Weights of a small mixture-of-experts language model, trained from scratch on English Wikipedia.
Size: 11 layers, width 512, vocabulary 46885, 125M parameters.
Training: a variant of SOAP for the experts, 538M tokens, 8211 steps.
Below are experts of layer 5 (counted from 0) of a mixture-of-experts language model. Rows are named router (the router's row for the expert), gate (a neuron's input weights, with its number), up (a neuron's input weights, with its number) and show model dimensions 384-447. Each number is 128 + 32 x the weight over its row's rms, rounded and kept within 0 to 255.
Before each expert's rows: "comes after" lists some tokens at least twice as common just before its tokens as in all text; "mostly gets" lists some tokens that are sent to it at least half of the time. This comes from a sample of Wikipedia text that the model never trained on. Tokens count by the router's weight.

# expert 1
comes after: " |", " was", " he", " He", " has", " who"
mostly gets: " had", " –", " (born", " have", " played", "1"
router [139  91 105  86 158 133 116 129  69 110 101 125 120 161  80 109 104 113  60 165 168 102 124 145 107 107 136 140 187 111 109 162 174 109 116 149 184 121 106  81 163 143 183  60 108 149  96 103 180 153  98 175 117 148 193  86 107 120 120 118 198 119 129 134]
gate0 [129 128 112 149 186 116  80 155 128 120 188 177 101 118  90 154 159 108 159  75  96 157 123 152 155 112  90  89  77 119  88 109 136 147 169  67 161 141 156  56 127 150  74 174 154 163 205  49 166 195 142  98 184  69 129 150  87 110 171  74 119 142  44 147]
up0 [ 84  79 144 125 122  78 104 105 194 161 150 199  99 114 126  82 116 160 145 160 133 113 124 144 124 126 129 109 155 123 150 115 142 133 129  47 181 117 149 101 109 144 215 110 130 136 200 137 134 157 109  79 112 133 105 171  78 148 160 162 150 155  91 118]
gate1 [151  99 117 159 114  86 111 131 175 143 142 137 139 119  78 165 114 110  99 113 151 127 102  57 145  63 165 188  93  98 145  62 128 152 132 149 117  87  78 117 149 111 122 118 135  64  88 140 124 107 137 143 110 148 145 144 148 167 141 151  84 121 169 193]
up1 [147 113 105 162 168 122 168 192 187 139 135 176 179 108  82 121 120 146  92 150  98  93 147 115 160  89 156 149 123 167  15 112  85 183 200 103 143  85 115 107 130 123 110  54 114  34 125  78 110 172 139  93 138 159 100 128 174 158 123 120  49 131 166 180]
gate2 [117 218 110 133  59 115 128 134 122 134 156 117 125 171 157 155 133 126  87  99 106  92 116 155 120 122 185  81 131 181 147 165 136 176 107 105 160  93 102 113 186 147 102 117 111 179 123 163 111 166 162 101 149 155  97 143  99 200 165 103  85 108 168  72]
up2 [163 126 136 132  94 169 104 102 168 137 115 129 152 110  96 188  80 136 127 178 174 148 127  75  84  70 102 165 146 118 177 158 139 188  61 135 108 126 125 120 122 136 135 175 132  82 180 142 101  69 213 168 148  89 125 178 108  89  77 143 112 121  71 158]
gate3 [ 79  72 157 159  76 123 115 134 140 144 120 121 120 143  85 133 164  78  75 138 139 103 109 192 140 125 151  69 141 169 156  62  91  93 163 164 119 122  75 182 125 147 235 117 103 119 158  72 113 194  86 175 103 142 117 203 107 204 102  99  87 115 103  79]
up3 [ 77 126 105 182 109  84  93 130 162 155 136 139 109 148 140 125 168 113 115 132 131 147 103 148  90 159 156  57 135 112  87 114  96 142 117 164 110 118 134 128 130  70 177 152 111 106 153  99  97 138 130 105 135  80 135 180 120 135 131 165  99 125 131 100]
gate4 [127 127 156 111 141 192  78 141 160 133 147 113 124 105 133  99  50 171  77 148 104  93 132 118 138 111 101 165 110 120 152 140 121  92 119 136  92 115 108  86 117  99 227 167 130 196 157 129 121 124 235 157 149 144 110 169 118 134  81 177 155 167 107 122]
up4 [155 126 175 156 184 158  62 158 116 100 148  80 107  96 124 107  87 195 189 134 165 117 171 138 107  97 145 161 131 134 136 162  99 105 167  98  99  97 145 190 179  46 114 135 116 130 112  95 114  98 161 103 133 189 108 124 102 108 140 109 121 126 130 115]
gate5 [ 94 127 112 110 101 142 162 111 132 164 113 142 139 189 119 151 111 150 133 141 113 133 118 195 170 129 128 179 130 116 124 176 146 117 199 111 163 167 132 129 156 175  64  95 129 119 106  70 100  95  68  92 172 118 182 134 183 153  58 122 112 146 127 137]
up5 [131 107 128 146 158  99 116 130 190 160 104 171  63 184 130 160  60 109 191 122 133 147  80 146  90  80 138 149 141 192 149 100 137 143  81 116 148 168  68 103 141 114 111 113 138 154 137 166 140 171 113 136 160 121 165  84 122 165 162 124  36  72 113  99]
gate6 [142 117 160 132 144 166  93 156  91 135 158 151 118  98 162  85 149  84 123 143  77 154  83 145 127 117 187  90  68 112 199 126 120  66 112 140 155 105 140 133 128 100 193  70 116 110 151 137  96  86 151 158 129 152  87 126 127 149 139 121 141 156  88  86]
up6 [110 112 108 188 131 131 125 107 153  68 126 121 136 126 125 160 112 164 186 101 174 175 139  88 185 149  95 175 140 100 107 111 147 168 162 115 135 129 120 144  96 104 114 161 120  85 109  99 158 172 146 138 142  95 180 142 140  74 162 133 124 123 173 120]
gate7 [121  93 168 146 104 108 110 128 138 211 125 155 112  80 133  35 112 130  86 178 160  86 104 121 123 142 168  80 108 154  86 139 158 107 126 163 101 126  85 104 149 111 200  75 144 128 202 186 104 149 161 157 110 161 124 152 121 186 137 163 148  90 122 136]
up7 [130 131 138 119 152 145  79 129 141 120 113  81  88 137 141 226 185  74 119 111 151 155 148 142 169  99 202 154 189 146 183  96  93  82  83  90 129  87 129 123 148  73 140 103 128 186 106 147 111 120 107 105  93 119 145 104  81 110  77 107 128 131 115 117]
gate8 [152 149  96 104  82 123 184 155  87 117 111 222 127 131 138 233 101  80 144 122 130 116 169 162  89 172  94  93 128 125 128 107 120 154 118 120 134 170 121 138 115 110 151 131 108 145 142 164 147  86  75 170 145  78 138 152 147  83 110 166 120 149 196 154]
up8 [158 133 107 139 116 131 108 155 163 170 183  78 138 159 122 173 121 131  87 129 166 163 171 131 102 106 138  79  84 114  73  73  94 143  73 107 171 183 148 114 181 108  84  93 132 129 138 145 164 137 133 140 115  93 127 125 136 116 123 102 111 107 209 160]
gate9 [ 80 139 140  97 156  96 112 119  95  83 116 113 163 147 138 135  57 133 143  96  66 151 152 135 129 136  98 153 161 149  72 117 115 131 170 128  96 151 112 139  95 172 145 179 122 164 104 129 132  65 120 128  64 142 115  80  82 125 102 138 132 135 142  96]
up9 [115 144  69 144 163 127 104 133 155  71 137 113 142 142 121 198  57 101 127 114 121 122 121  93 130 155 154 170 163 134  46 118 125 152 135 117  78 114 116 152 110 140 143 166 153 189 116 129 147 121 117 133 119 156 105  80  99 117 170  96 108 110 170 141]
gate10 [ 98 144 132 128 116 148 119 102 121  92 169 150 168  98 142 130 149 145 165 140 105 120 138 164 160 121 129  88 141 112 100 119  70 161  92  98 135  82  95 175 201 124  94 152 149  85 102 152 141 173 141 138  67 159 130  83 139 156 180  97  96 152 143 116]
up10 [121 153 119 171 124 130 187 136 107 161 165  77 122  89 168 109 116 189 116 140 121 136 106 159 101 120 179 182 127 130 168 171 110 192 129 154 158 116 144 134  80  97 171 140  96 167 101 171 146 168 119 199 121 125 112 129 168 158 174 173 188 139 148  96]
gate11 [129 144 127 153 170 126 138 143 174  99  86 124 173 142 160 103 117  94 118 107 125 135 115 105 146 101  95 153 167 157 109 135 131 142 126 156 150 152 170  96 147 172 151 130 103  87 202  86 162 136 138 109 156 116  86 110  68 116 143 100 130 140 137 148]
up11 [168 143  92 138 163 202 144 163 159 148 110 158 139 123 162 129 113 153 127 161 121 104 127  98 107 141 163 174 170 145  98 110 120 147 106 135 131  87 184 152 122 129 143  79  50 146 173  94 125 170 149 116 126  89 104 135  59  98 136 116 139 172 145 194]
gate12 [181 182 128 175  81 111 144 137 121 155 143 186 134 105 149 144 143  43  89 150 144 156 150 128 165 117 178 106  88  94 139 125  95 173 106  97 134 126 152 104 121 126  89 209 152 127 120 164 176 142 129 192 147 102 115 175 113 142  94 111 120  82 157 183]
up12 [177  80 165 133  90 121 110 145 118 143  83 154 111  98 114 150  89 105 106  92 139 142 164 150 186 167 107 152 122 126 190 135 112 154 108 113 177 144 151 161 169 136 131  94  94 151 102 143 123 116 141 158 113 122 140 123 154 147 140 139 108 124 115 147]
gate13 [133  55 219 140 199 182 178 170 176 127 127 124 118 106 137 150 139 141 102 103  82 125 116 144 106 168 166 148 136  85 140 147 156 141 137 120  88  96 106 171  73  70 168  90 136  93 166 130 124 140  67 100 141 162 125 151 120 148 132 147 115 100 130  57]
up13 [112  91 167 124 104 164 115 115 186 113 148 140  83 194  84 136 101 114 150 159 152 174 163  94 158 147 158 119  88 137  58 205 106 133 127 130 109 121 147 116 158 155  39 135  54 128 120 191 106 138 242 142 236 156 102 168 133 118 168 177 166 163 131 102]
gate14 [ 87  80 156 109 160  99  90 133 112 102  72  74 169 130 128 149 148 126  84 134 139  96  81 127 134 126 175  95  95 147 131 116 162 104 139 159 110  79 107 142 194 140  84  85 194 133 146  87 119 130  96 147 180 132 131  90 153 111 112 127  78 135 100 101]
up14 [143 137 137 145 151  94 105 170 140  78 111 143 104 104 105  39 159  99 106  67 113 146  83 180 162  82 148 128 136 113 147 120 146 138  99  87 164 155 165 128 113 134 111 150 183 183 155 144 135 162 149 107 167 138 128 122 138 159 185 176 133 125 155 113]
gate15 [107 121 128 159 140 137 118 162 116 100 157 112 134 169 120  99 115  47 104  90  97 109 174  87 108 118 130 150  72 167 138  78 161 131 111 101 120 146  98  90 199 164 108 110  88  86  86 123 108 174 147 154 105 121 140  96 149 123 144 135 109 123  81 153]
up15 [150 126 125 111 132 138 130 111 115 117 135 119 125 120 206 108 137 134 101 220 127  91 125  91 140 128 112 154 185 112  93 160 132 136 146 122 149  91 155 176  88 123 150 206 165 109 178 123  72 107 122  85  69  85 140 149 101 118  66 112 131 128 168  84]
gate16 [110 200 140 117 161 127 110 108 125 146 139  99  94 214 113  89 131 170 135 136 175  96 161 145 147  97 144 172 147 143  77 112 141  80 142 166 153 184 145  86 185 139 106  59 121 136 122  96 106 143 158  74 154  92  36 150 107  72  72 105  78 122 125 101]
up16 [ 98 120 145 120 178 102 163 119 147 121 133 111 109 104 102 140 138 146 104 102 200 194 149 141 105  78 135  56 185 120 117 126 129 157  85  98 167 175 154 165 179 142  99 139 167 157 136 114 107 140 122  98  76 145 108 144 136 126 202 168 134 207 157  83]

# expert 0
comes after: "\n", "|", " K", " S", " N", "k"
mostly gets: "|", " Nominated", " Succeeded", " Date", " Votes", " FW"
router [128 173 118  77 189 182 118 142 163 142 142  77 103 115 129 140 114 125 134 145 165  76 131 157 129 198 134 103  98 105 131 114 123 107 121 171  93 126 130 186 106 199 132 171 140 142  82 115 139 127 105 123 143 119 139  96  87 130 102 138  74  98 148 148]
gate10 [148  84  68 103 160 121 163 134  99 153 130 144 142 150  92 142 102 191 115 122 174 151 177  62 163 168 151 152  82 122 155 125 123 114 126 146 164 103 144 173 103 210 126 159  86 162 163 139 118 135 137 117 133 170  64 133 104 145 114 143 126 163 117 146]
up10 [107 128 128 121  86 124  97 148 176  96 164 146 141 207 107  79 189 114 119 116 149 114  96 138 122 103  83 165 165 102  91  93 127 196 134 146 162 122  86 129 157  78  81 114  99 115 139 108  64 179 158 108 105 116 126 180 179 109 163 147 141 141  83 166]
gate11 [122 123  96 110 119 127 125 186 119 146 132 163 132  90 136 119  82 115 110  98 136 105  90 178 163 131  69  69 126  81 122 135 178 134 141  44  85 115 129 119 184  81  88  39 101  77 139 112 134  83  84  70  92 101 121 147 115 137 176 141 146 139 161 139]
up11 [134 114  82 143 115 122 103 122 116 107 116  93  28 183 174 105 223 154 177  91 129  99 101 124  51  97 117 140  88  87  96  96  74  96  91 126 132 109  68 162 150 140 166 164 147  92 153  97 123 159 138 135 173 121 110 134  90 133 138 156  80 140  54  95]
gate12 [ 91 127  76  83 149 105 165 124  97 134 188 169 116  95 139  87  91 163 112 153 145 153 149  81  58 135 161 124 167 148 165 108 196 149 139  87 104 152  93 141 203 158 125  82 165 173 125 151  95 111 147 109 172 128 116 119 182 214 152 167 110 140  78 100]
up12 [ 60 161 106 103  97 114 124  96 162 178 190 117 116  73 171  79  90 137 135 115  94  99 139 113 138  91 111 118 127  94 164 144  39 141 171  79  44  97 134 164 127 194 212 104 150 134 140 140 172 130 105 189 105 152  80 149 130 123 166 154 147 105 106 103]
gate13 [ 84 164 130 116 189 173 126 166 137 119 130 170 139 143  36 105 145 142  81 138 132  97 156 142  82  88 120 131 129 164 101 148 171  91 152 162 161 111 112 124 144  94 116 124  86 177 200 142  77 131 144 135 131 144 106  66 197 156 142 142 119 117 147 120]
up13 [156 120 103 156  96 137 163 144 149  84 147  85 116  86  78 139 116 143 140 125 189 175 110 138  95  88 126 152 149 132 121 109 170 153 124 150 129 153 205 116 140 160 141  80  94 127 153 102 130 145 175 121 107 146 142 153 145 130  73 149 102 110 149 126]
gate14 [131 172 110 142  89  69 129 138 107 136 146 178 156 175 163  89  62 143  86 139 159 132  94 139 101 104 143 116 117 116 190 130 102  79 185  94 114 120 130 110 132 126 181 110 100 155 138 165 155 119  94 159 144 145 152 114 103 160 131  80  99 109 121 108]
up14 [158 120 145 123  84 132 142  80 225 162 229 125 143 139  72 159 170 176 113 154 203 124 100 129 113 184  86 116 111  74 144 148 160 129 147 128 138 147 110 120 167 143 151 111 101  62 198 165 117  94 173 159 139 118 138 145 143 150 140  71 115  92 209 119]
gate15 [ 91 124 141 168 113 166  82 125 105 119  65 127 127 188 133 147 147 197 111  94 143  94 128 131  87 144 152 160  96 128  97 155 147 122 156 107  94 106 132 130 160 147 110 120 163 171 118 121 129 122  43 184 126 101  56 158 129 134 117 142 138 148 122  89]
up15 [207 157  78 156  85 130 144  99 155 146 191 150 137  99 146  62 125 107 147 227 107 156  87 127 116 117 111 157 126 131 125 142 135 155 115 173 129 197 132 140  99  94 113 109  82  68 177 174 142 129 154 106 167 179 138 120  62 110 188 119  93  27 123 135]
gate16 [ 96 116 107  99 142 139 116 113 114 145 102 127 169 124 143 100 151 105  98 175  85 117 122 137  81 192  98 147 150 132 121 141 122  94 206 123 133 111 136 143  98 157 136  94 129 128 133  87 136 116 134 155  97 138 130 119 152  56 115 103 127 124 176  82]
up16 [171  56 151 133 113 130 211 142 137 160 116 117 109 144 113 165  82 101 123 165 157 139 181 103 131 106 130 153 119 139 103  68 150  96 140 159 155 108 122 123 132 130 100 129 160  47 160 142 193 187 171 161 102 115 138 161 153 179 113 113 111 126 147 127]
gate17 [164 153 140  80 106 129  93 140 171 111  78 151 131 150 113 186 123 137 129  77  88 175 134 107 116 171 131  67 129  98 149 131 117  79 118  82 107 131  54 137 153 128 116 141 119 126 101 107 129 163 103  92 160 176  90 107 160 210 152 208  85 116 204 119]
up17 [139 111 138 117 132  83 155 132 102 144 180 136 137 154 117  33 165 155 107 145 135  75 105 138 104  84 109 176 138 175 133 146 139 180 125 159 162 132 141 133 124 122 119 153 142 166 127 158 103 141 129 142 142  59 158  98 137  73 117  44 166 124  67 153]
gate18 [157 105 124 120 109 138 135 184  82 165 104 171 126  85 187 151 134 129 114 123 153 109 140 110 108 170 129  79 171  99 139 105 137 158 109 134 121 113 100 156 138 151 119  91  93 181  90  66 104 104 145 157 115 172 102 112 134 118  70 197  70 156 165 146]
up18 [ 73 119 152  87 125  97 107 117 125 103 154 132 153  98 154 166 126 123 129 100 132  97 123 143 162  98 115 101 164 145 174 186 127 105 176 116 120 103 129 140 134 157 119 149 139 113 105 152 121 110 134 148 107 150 121 125  88  99 100 116 106 125  82 106]
gate19 [106 110  99  85 106 109 110  44 154  98 113 130 119 121  86  75 139  70 104 142 164 107 137  84 216 101 118 133 120 105  98 181 183  76 111 161 183 139 107 185 125 135 132 100 149 170 118 151 117 135 107 127  91 135 150 133 170 170 146  84 126  72 146 127]
up19 [172  88  71 107 127 139 147 121 155 121 119 196 147  70 108  81 128 116 120 126 139 135 158 105  99 135  70 163 170 113 180 122 135 138 142 172 177 106 150 152 134 179 137 154 139 141 150 132 111 107  84 129 145 135 174  92 126 114  76  84 128 181 123 148]
gate20 [140 152 114 139  88 145  98 158 100  91 144 109 122 127  99  55 234 131 112 126 178 148 107  64 122  99 123 171 153  98 138 152  99 141 136 122 154 152  88 201 188 127  72 143 124  76 173 162 130 151  99 135 181 101 186 112 202 164 108  94 167 142  94 133]
up20 [ 77 136 144 109 133 131  97 129  34 127  96 141 114 110 159  97 155 120  87 126  76 153  74 159  88 180 125 205 149  74 184 153  88 139 123 156 143 132 138 144 142 123 144 125 217 139  93  95  99 102  88 122 165  81  86 117 145 115 134 171  76 111 134 153]
gate21 [ 64  66  64  82 103 150 137 172 148 176 115 141 156 156 149  97 185 132  94 129 179 150 117 119  96 134  83  93 140 136 103 174 107 139  87 194 210  97 133 115  90 187 181 116 152 167 132 165  86 177 145 145 179 154 146 144 150 119  73 173 113 117  83 151]
up21 [187 145 140 153  98 115 120 121 112 133 155  88 124  18 123 122 100  97 111 125 128 118 143 116 146 117 132 107 114 139 122 108 131 135 182 122 135  73 149 130 156  99 104 149 112 128  84 137 128 118  96  78 112 106 165 119 146  70 120 161  78 181 153 124]
gate22 [ 76 148 101  72 132 162 100 167 103 147 139 105 183  93 126 129 105 140  62  61 100 105 190 133  88 113  97 157 119 133 184 146 160 109 159 157 148 165 144 169 160 115 138 205  48  94 125 123 179  84  72 163 147 190 130 129 163 127 110 159 172  72 137 131]
up22 [184  85 124 129 142 113 179 131 151 117 105 133  83 126 119 125  77 144 158 132 112 156 137 130 142 123 144  10 166 106 104  86 125 155 154 140 170 169 159 147  92 147 156  66 101 159 117  93  87 140 206 121 162 105 131 126 112 123 148 122  90 171 134 120]
gate23 [152 131 198  96 139 166 137  63 144 161 136 122 166 131 159  90 125 107 141 168 113 152  77  88 135 127 163 158 167 117 166 117 112 122 117 210 122  94  59 123 126 137 177  88  99  91 143 132 133 135  79 101 126 114 153 148  64  59 123 152 119 125 101 149]
up23 [188 126  70 114 117 130 173 155  55 122 179 141 117 107  94 175 147 149 157 128 120 142 110 183 135 110 129 158 138 113 148  95 127 114 135  73 128 114 157 121  62 112 111 152 195 124 117 101 142  66 131 135  94 152 136 123 110 161 128  94 144 140 153 105]
gate24 [ 94 144 144 136 176 130 185 129 143 152  62 104 167 107 147  87  82 120  87 133  50 155 115 119 151 123 127 114 135 185 134  85 133 112 139 134 164 127 183  64 120  66 132  88 102 141 174 143 113  94 197 125 185 120 186 131  64 178  56 125 146 102  66 131]
up24 [131 122 146  83 120 124 128 108 153 134 169 128 161 161 102 143 131 203 143 106 147 135 108 200  56 111  87 166 161  50 122 151 118 150 139 169 128 141  98 111 141 134 136  61 237  25 147 141 176 162 110 117 116 114 184  82 198 128 182 109 116 123 141 156]
gate25 [101  86 171 111 119 162 121 116 124 126 135 106 103 129 130 114 124 124  95  70 152  91 157 125 131 118  83  84 157 127 173 110 149 130 101 158 153 176  71 152  89 113 112 133  94 133  86 146 126 124  77 176 158 157 173  94 101 188 103  98 139 181 151 127]
up25 [208 180 147 153 119 153 171 190  75 120 116 108  93 142 140 218 106 146 159 164  80  95  87 145 131 141 107 125 118 129  77 143 110 177 108 119 142 155 136 131 163 112 182 132 143 103 155 150 102 176  96 119 130 157 103 156 135 105 158 158 119 107 194 171]
gate26 [159 209  91 157  89 152 134 120 156 135 168 137 117 155 202 127 129 142 172 194 106 133  97 145  96 117 128 102 167 130 143 122  95 100 151 119 130  85  99 144 195 131 139 129 142 123 101 118 181 123 105  79 134  90 149 153  56 100 156  96 208 153  67  91]
up26 [ 82 149 156 120 123 169 110 189 163  83 121 128  75 157 163 112  52 111 130 138 121 163 169 147 160  99 137 151 135 122 139 115 117 169 119 108 108  94 112 114 118 143  79 168 119 118  86 150 146  89  92 154  86 104 174  95 116 132 169  82 160  45 110 138]

# expert 6
comes after: " the", " a", " The", "The", " an", "'s"
mostly gets: " RC", " Primary", " railway", " private", " FM", " musical"
router [185  72 115 167 105 130 165 138 181  97 137 121  97 146 136 186  68 137 181 135 116 106 114 136 109 190 114  93 111 124 111  89  86 150  78 130 115 129  57 105 146 199 151 147  90 162 169 120  71 193 139 102 146 100 187 162 137 105 155  90  55 176 172 173]
gate10 [136 193 144 146 151 101 109  80 152 123 102 159 172 124 131 110 118 134 142 129 110 128 147 167 128 119 109 146 149  91 108 120 163 111 147 206  76  91  22  70 133  84  68  90 110  89 178 184  80 162 158 104 130 120 186  97 143 135 137  87  97 143 132 184]
up10 [177 161 153 125 108 139 147 193 132  75 143 121  85 135 173 124  85 102 144  85 136 108 126 174  96 105 119 179 146 154 141 146 151 138  76  79 152 158 116  92  83 115 119 155 141 108 189 174 127 100 144 101  85 127 153 123 131 136 143  92 128 107 148  93]
gate11 [ 90  84 145 111  69 147 133 168 128  58 171 120 114 153 171  92 178  82 146 132 156 140 157 168 115 127  64 147  80 129 102 152 186 135 105 142 162 101 120 118 163  87 107 122 137 142 111 129 150 213 111 137 121 105 123 117 129 108 135 115 142  87  85 150]
up11 [119 103 128 139 118 120 142  99 125 191 104 184 146 150 110 198  44 137  56  87 130 205 151 177 155  93 146 104 123  93 175  90  57 110 136 153 126 112 106 136 142 161 139 121  99  82 141  86 113  86 120 173  86 138 120 155 122 136 140 135 168 153 125 123]
gate12 [196 107 133 101 146 160 114 147  83  93 129 104 133 130 136  57 124 145 132 114 131 144 120 154 123 171 127  99 142 122 139 117  55 200  90 152  58 135 142 105 126 136 118  85 113  96 118 107  92 162 131  87 162  97 158  92 116 147 112  70 121 138  93 122]
up12 [140 127  89  99 150 167 128 148 126 104  86 104 158 126  95  57 152 139 135 119 115 134 159  96 125 153 121 119 127 115  93 133  25 166  93 138 102 151 125  59  96 103  99 132  93  95  91 150  81 199  87 111  99 130 151 131 129 145 127 125 128 161 112 157]
gate13 [110 133  92 145  70 123 113  99 145 201 124 126 179 129  90 122 149  98 179 152  70 129 127 165  78  71  93 152 100 129 116 146 145 178 101 164 123  72  89 197 113  76 154  84 115 103 152 141 117 121 154  84 124 136 118 112 124 131  96 124 136 145 190 116]
up13 [148 190 141  93 104 174 176 169 139 110 151 143 112 158 167 138 144 104 134 131 134 182 152  88 109  75  92 127 177 179 147  67  89 161 154 125 120 132  93 149  96 127  93  86 145 168  62 152 106 150 147 188 142  97 101  98  70 163  85 107  86 108 187 157]
gate14 [ 93 103 161 150 167 194 117 106 171 184 141 119 171 106 170 144 165 118  98 109 126  99  71 116 124 119 119 135 132  98 120 120 128  45  82  96 133  81 144 134 134 122 129  99 199 120 105 128  31  81 146 161 122 175 123 171 147 163 136 125 194 167  97 113]
up14 [138 156 128 135 127 184 125 183 154 128 130 166 119 113 127 147 113 142 105 100 139  75 129 114  94 120  89 178  72 136 115 101 161  89 157 188 110 109 147 179 139 156 109 145 110  65 112  85 134  84 149 115 113 155  94  94 115 177 184 168 139 107 157 127]
gate15 [115 160  89 138 108  99 131 109  35 170 165 200 130 113 105 106 140 154  93  91 131 171 124 156 126 147 105 101 162 119 111 122  63  98 106  87 125 112 125  91 127 121 115  97 126  97 101 132 152 153  96 178 120 159 151 145 125 144  86 111 161 106  93  93]
up15 [ 61 113 115  92 187 133  67  89 182 119 117  45  82 111 142 171 103 115 156 148 148 127 157  94 128  90 109 148 104 156 102 111 136 159 172 168  88 162 117 102  81 107 139 139 114 124 172 187 151  25 112  56 141 135 104 138  97 137 108 140 139 144 164 149]
gate16 [144 100 118 142  76 102 159 184 116 165 120 164  65 156 127 162 100 137 136 106 161 108 167 139  88 195 153  59 110 131 100 126 136  99 120  62  44 160 165 114 132 105 114  66 128 134  89 149  69 135 137 177 150 164 108 180 116 135 149 126 171 161 156 133]
up16 [134 156 124 140 116 176 167 146  97 126 133 162  91 106 114  77 107 181 139 168 156 131 170 139 100 109 101 162 156  84 111 129 187 127 111 125 126 108 147 133 151 148 145 107 134 139 139 148  69  86 130 128  93  92 155 164 133 119 163 154  75 119 138 145]
gate17 [122 122 142  98 103 127 117 140 151 140 178 154 136 127 131 162 169 167 115 119 161 155  97 159 147 185 157 206 144 112 172 125 146 112 119 180 100 157 139 123 106 165 107 122 187 133 142 130 103 142 114 105 128  54 102 150 110 133 127 184 166 101 154 190]
up17 [126 125 136  98 131 124 115 106 123 114 155 123 144 170 163 142 153 138 113  55 160 130 151 193 186 162 169 126 150 107  58  91 105  93 196 123 129 164  95 105 120 127 145  93 116 104 113  94 164 156 164 107 111 110 145 170 165 183 131 168 156 171 135 179]
gate18 [200 166 148 165 173 140 144  85 101 154 142 145 110 137 157 167 118 120 167 152 147 176 108 115 156 176 144 130 102 130 117 118 165 137 122  85 163 177 191 186 192 112 109 150 141 148 153 161 131 188 104 170 143 134 117 126 200 179  84 154  74  53 154 120]
up18 [101 125 144 116 141 155  93  89 178 153 123  71 133  99 143  98 161 147 127  98 148 113 190 102 187 106  78 114 119 107 100 158 169 177 118 136 174 129  86  97  91 103 155 148  94 153 123 131 147  33 193 162 143 132 149 101 139 123 117 115 190 125 165 128]
gate19 [123 137 169 104 144 118 122  85  76 152 123 132 141 151 125 172 148  89 121  97 126 129 159 104 151 147 141 149 163  74 132 151 131 121 103 100 134 159  75 169 141  71 127 145 137 157 108 105 130 126 117  81  89 143 148 174  74 125 136 107 138 154  57 132]
up19 [ 94 110 133 199 141 105  69  62 149 193 119  52 160 130 196 164 130 147 194 131 141 148 121 104 124 179 138 157 169 150 177 126 141  98  29 111 148 115  96 131 130 150 139 111 134 150 121  85 126  43 109 149  97 122 145  87 122 168 104 145 143 229  91 149]
gate20 [166 102 151 171 127 140 129 191  85 173  72 113 102 142 117 155  96 114  98  52 150 164 101 130 167 165  99 139 128 112 156   7 190 104 155  84 110 146 181 122  84 139 159  82 184 153 101 127  87 135  79 157 136  83 150 161 118 189 150  69 160 121 103  89]
up20 [176 136 106 154 175 147 159 142 127 111  93 112  94 151 135 179  82 196 127  85  98 186 147  93 121 155 106 130 126  74 185 131 210 146 119 100  96 172 150 177  85 106 144  96 118 111 110 108 126  81 118 140 105 113 153  96 120 130 137 102  93 129  71 124]
gate21 [ 74 154 134 108 121 151  69 119 138 213 139 108 175  99 137 148 170 116 123 105 109 149 159  76 140  85 138  84 170 139 134 172 166 114 160 141 102 148 171 122  87  52 175 148 148  93 143 138  61 103 136  58 119 130 117 166 133 114 122 101  74 116 146 123]
up21 [ 77 150  84 138 173 148 154 130 108 134  88 136 102  81 135 104 142 129 179 120 120  95 104 132 150 129  83 127 160 168  91 110  61 144  94 119 129 123  96 135 126 189 169 130  53 154  62 132 138 148 107  72 107 116 119  95  78 131 168  81 145  76 138  85]
gate22 [171 106 138 161 159 147 113 118 167 137 106 130 104 143 104 172 112 100 120 108  86 204  74 162 106 166  97 101  90 135  80 135  77  56 149 122 134 142 122 144 156 116 125  52 141 143 173 123 109 159 158 151 154  87 194 101 127  94 154  50 102  77  88  91]
up22 [150 112 153 114 137 123 120  93 140 104 138  87  89 117 129 147 126 130 147 101 108 138 139 138 168 164  82 105  76 125  80 146  95 175 145 128  96 114  78 129  93  80 137 111 139 147  79 119 160 169 156 153  90 126 164 133 146 184 128 119 128 176 198 106]
gate23 [146  66 199 123 103 173 143  84 123 124 155 171 172 114  81 150  75 143 119 152  63 184 112 100  75 111  96 120 106 103  82 131 142 168 119 113 132 118 115 137 171 105 141 108 174 136 101 131 111 123 167 110 148 132 185 182 152 178  44 144  64 154 107 113]
up23 [133 147 118  93  78 115 139 119  96 126 186 140 118 116 165 159 137 167 110  67 134  96 147 123  67 176 178  98  95  93 134 167  94 186  88 103 136  94 125 158  95 149 125  85  68  84 155 132 117  78 123 140 130 149 106 191 184 109 152 123 161  86 142 154]
gate24 [220 162 143  93 115  67 168  62 109 173 131 175 126  62 100  88 155 123 138 130 135 132 129 134 168 101 128 173  81 194 135 154 130 111 124 118 116  99 155  76 135 126 162  90 152 133 110 182 168 149 179 154 121 171 148  88 118 117 181 187 162 106 118 179]
up24 [142 134 152 115 163 103 151 149 120  96  86 136 177 114 117 128  88 124 104 172 110 122 117  77 117 176 153 163 112  91 163 117 203 175 181 120 149 131 130 113 139  82 136 105 124 121  75  94 155 105 113 159  89 129 135 123 124 126 109 183 182 126  65 141]
gate25 [155  68  96  96 166 101 124 166  90  91 138 106 150 120 126 142  51 124 144 164 130 166 159 111 183 127  67  81 109 109 143 176 139 110 147 165 164 104 134 153  55 128 136 100  95 166 131  82 103 110 135  96 119 149  45 120 123 167 149 146 145 222  78  57]
up25 [109 106 166 120 201 152 116  99 140 124 130 136 140 131 118  85 161 131 130 168 134 122 189 177 153  95 194 132 129 109 149  76 134 101 173 153  76 120 129 112 117  97 116 108 148 112 123  98 114 154 136 128  70 152 145 136 157 123 138 101 182 136 159 106]
gate26 [145 184 139 120 181 142 125  96  99  71 181 100  88 144 146  87  95 160 127 207 150 182 171  96 173 113 121  79 130 136 152 134 123  80 187 140 165 151 145 182 136 141 133  95 104 145  82 146 130 114 117  90 128 187 206 100 133  83  61 157 148 103 153 124]
up26 [173 194 120 108 147 114 148 137 121 192 163 136 113 161 101 129 118 118 133  74  89  90 122 108  83 121 166 119 128  90 105 145 114 142 110 158 131 141 127  94 183 108  89 135  68  90 116 188 153 150 116 167 139  80 102 172 129  91  89 108 104 111 144 151]